config.toml
num_hidden_layers = 18
d_shared_expert = 64
hidden_act = "geglu"
normalize_top_k = false
routed_scale = 1.0
router_cosine_scale = 14.0
tie_word_embeddings = true
beta1 = 0.9
batch_tokens = 32768
max_steps = 9073
Below are experts of layer 9 (counted from 0) of a mixture-of-experts language model. Rows are named router (the router's row for the expert), gate (a neuron's input weights, with its number), up (a neuron's input weights, with its number), down (a neuron's output weights, with its number) and show model dimensions 0-127. Each number is 128 + 24 x the weight over its row's rms, rounded and kept within 0 to 255. Numbers have three digits each.
After each expert's rows: a language model's description of what the expert responds to; "mostly gets" lists some tokens that are sent to it at least half of the time. This comes from a sample of Wikipedia text that the model never trained on.

# expert 44
router:121108132177139166139166078139124114134138119093152139136117097140164103116105145186124113115134102131130111109156084129073128148114109146147126128136121135069126113095072178122108170155146155126155182128113149175130099087148103152139119126115137138139104155141105141088138136114155123097133123131147144132130140111119128161154087112115114114150112099081143100119133176134132151097123
gate2:168090106076158160132138104126127080084143160146126140143128107149140144115127086123133120115120147132171131084111098107153115105110140083118122167109115061166139125088162136109145145151136079147121173149096154155128071172141134140130121132182120141077123118113150130160108102112101110144155141124134134135140177138109124119135128160140148113134118136153138130126147126132087119127135
up2:148108117092156134122126122129118083124129157133125177091127124170136096122122093104109111157098136069132125097105112098115089128154164145101117144123137092133125135123115134126120157139175167114114105118085131161110091135135127156090098117142139142129161157091137170137108149117187109164131093128098106162112189144166125104122117100171111113137147116151155134121111125102101106154131
down2:120162140168142125143145149135104152157138109120137106108137152134120083087138154108135129134104075094127154153146124125125101159135127124168119073124127153077096151126083150103138157110181129113135061093160109116113128087099105136163136147121161087123156131113149133131172122125135123086157132140117170108131118110166136122147149137152099163116131135091139115100143150169155120143106
Description: Initial capital letters. Lone capital letter starting a name, often non-English place or person names and initials, e.g. D(ongguan), M(ing), J(eddah), B(lain).
mostly gets: " B", " W", " G", " P", " N", " T"

# expert 43
router:100151082117133110062155165104130117088144154112109155099134108089167121133135148125114159127072131158133144145135126111141137136112180120108141131150113122099118128122126131130119141111136106125133096158123093146107085155146118093071165150138139146127137106105119104133133123137127137174145165119108073118143082152156130148131159150160160137130124085175123176137135169112144149120158
gate2:116159132145099114116096112106077119113125125114104108115138116146128140112166116101175137139155097122141124133133150133090141153138139117128154105140113116158114092084093039133129141130100172112144093148148086071141130120111080131149109162096128115108134109177111094123119099157159153116126130099150119150162128126161191151129109133140105099116130097153159129129096120115128140131135
up2:134157101162141130157127103134144112147105151112161196129112110168126111092097145126093135118141149131125103097107095132147102144131171159150091143105142141092155128123211164155090115141123131104123145093115150162140127103118149141149141112134149158168109098125141147139157110124120090132116140135111136150130168134108125115104160122117129118134126090071126102082138157161161146096144
down2:126133145109105064143084142120102121130151118108115108092085135160131134089173117130161116133112120174134097117097138172112109120155100181113129130114117112115153118103085135098127167147119135102116102135135168154120127109142103136096111160141090141117078111137117115109136108146136143105134129123154153133104131129140153138130136192070139124141156107184161148126146138100118166084129
Description: English names and places. English first names and place-name endings in people and location names, such as John, George, David, Kansas City, Kingston, -ford, -ley.
mostly gets: " George", " York", " David", " James", " John", "ford"

# expert 22
router:132125162134136132112178091141105122138107135131115182144111139125108149137102172152142150145105119137095101142125169134149121135138149104119136154122122174097132068171120100091123126135153147163137143139181098143114138140143139111096110122091150126136149151139132117125072112193128137135100118094079083105135105117131130139102105106163131149124123139108146078149127160134121191141139
gate2:111109129147164140127124115152166131131085147146125142108106114100095093111115109119159100178135155161122116163158134132098126126120136121147137128109130148151166116108121136116143134112112126123146089071168087129158145088133109081097081142085110143146100118133112169108146117080104148150181076118134159111122106105119131140123102148092080174158128149090125120124139155130138154123117
up2:110120115121146124105132116136111078130082104085095102115170102152084145137153181102132142107119122132111172139126122167114130114134098110119124135148129107099080167149108107133122134160072130127148077103110106124147121109140133187083119171118163124126093112126122121123114135100094171095136129122132118109131108089118107111119134165081117162132105143102159155101154119136127093117109
down2:154175070136141087134129174166126164131125111109135108116114139205152137120094080141161152128089155075099095116125172127158105123120135135131129147125117157167116125099101148165101101097131111143091116120147133141154103127112146121138111128124116104120154118127159122178117150156168148163080126120113135125134111125150154138131114133156162078148114125148101127137156128115130128163133
Description: Name-final er pieces. Middle or ending pieces like er, el, burg, bach in German-style and Latin names, such as Luth-er, Holl-er-ith, Brachyth-er-ium, and year digits.
mostly gets: "er", "rich", "el", " Great", "ber", "ar"

# expert 33
router:142145095143153122106131150106102108143121142126119149074134104128112084131124166139124169145113135116162140126117151152115104151115142102103103124108099077151142112125132159141147123118074105146128078088122109126110123139160116135094136189186170162116155125112172070099088129145148120089157128137138138122171124125136114143136135155108134135066118155155119155113149165120134135137124
gate2:124090097148108148098119155124146139161128117121133094093125092162115123105145120152143154142120161141128103143087103095107072139146164115158122106119133125143129152143127140140096127131132082149117072136144172125103150106121069135138103179158145140116110150116107131103130107137133139066127120116168130129099128124114124095126177126135180115056112113157104154138123109150099149146126
up2:143118073141157106098176130138141108092088120127086133120116116119088128100164169132146140161126168122112115130119140133151103133115115127170152080102150131170102071131120118155115152141116089132114146134157141151145082153121128096129120104130107139125107142123073051113173135114132112119113154175152129157143115156101119097147152147152118142111113105149108146133130159150113109128131
down2:148117131158161166143101115122113139149155104130156130143143172112175152167148117125109103107173129142092130137167091128126131142135110124110144162196120148105149130163116096151140098148157138144130139147148157103105142112102155167129127124088120132148152145108117173155124151087119150136141115109104078139106138132176172115143119146156119126186086124150140092106151093098130123127118
Description: Word-final pieces in titles. Ending word pieces of proper names and titles in music and media text, e.g. Roll-ing Stone, Mon-key, Sund-ance, Info-Track.
mostly gets: "!", " song", "lock", "phone", "play", "Album"

# expert 40
router:121178109108108110136127149114168123112110141101103154127150078155144114138146105149082152157106152112116120126108105096160104113095150108135115091115134096139123136123136141160146147145136118124122053153069105100133114163126148095165102131097144141155077120109111066109120119133195125126117135147129122132133104140137114127168161160166135140149114103158112147102120126155146150107138
gate0:118130187114099096159156123140148107122117138147126118131124150111142087105115132138144122155171094098159127102182126104128115123117121120167111140175153163151154095107141141168142170089146137154128086109140146151155094166132171126132158147152100106097078084124123158104140127140080112105137134141121115140105133133121141164147112149112105135119097097134158142138156176132143173114115
up0:129123085135164180094104149156126134110172127137150152123105120120100150130125131138102113133078156152122087143113074112101145129148123132130156111123112131075138128116071124080092130168136158104135133147125126142111139120139075136115127088128119152121151114118121140140125187108127127102091125073109131116159129138185126116061128127129120114157102117077124103131098112116115114137123
down0:106108160105087122170117091128180142065168131140142097131093121096096093132125135150148093122167099145123128093138099131119099123143151125145088153136166114127114146135142152163105142104135142140174105109158131154129145141146143147108166110149094122123088102144134127129139139176114159147141136162157106145108096100096147150112112141172155163167117109092155126096102130125118111143110
Description: Sports, school, career nouns. Nouns about sports teams, schools and careers in biographies, such as football, team, University, coach, season, club, director.
mostly gets: " school", " University", " club", " football", " team", " director"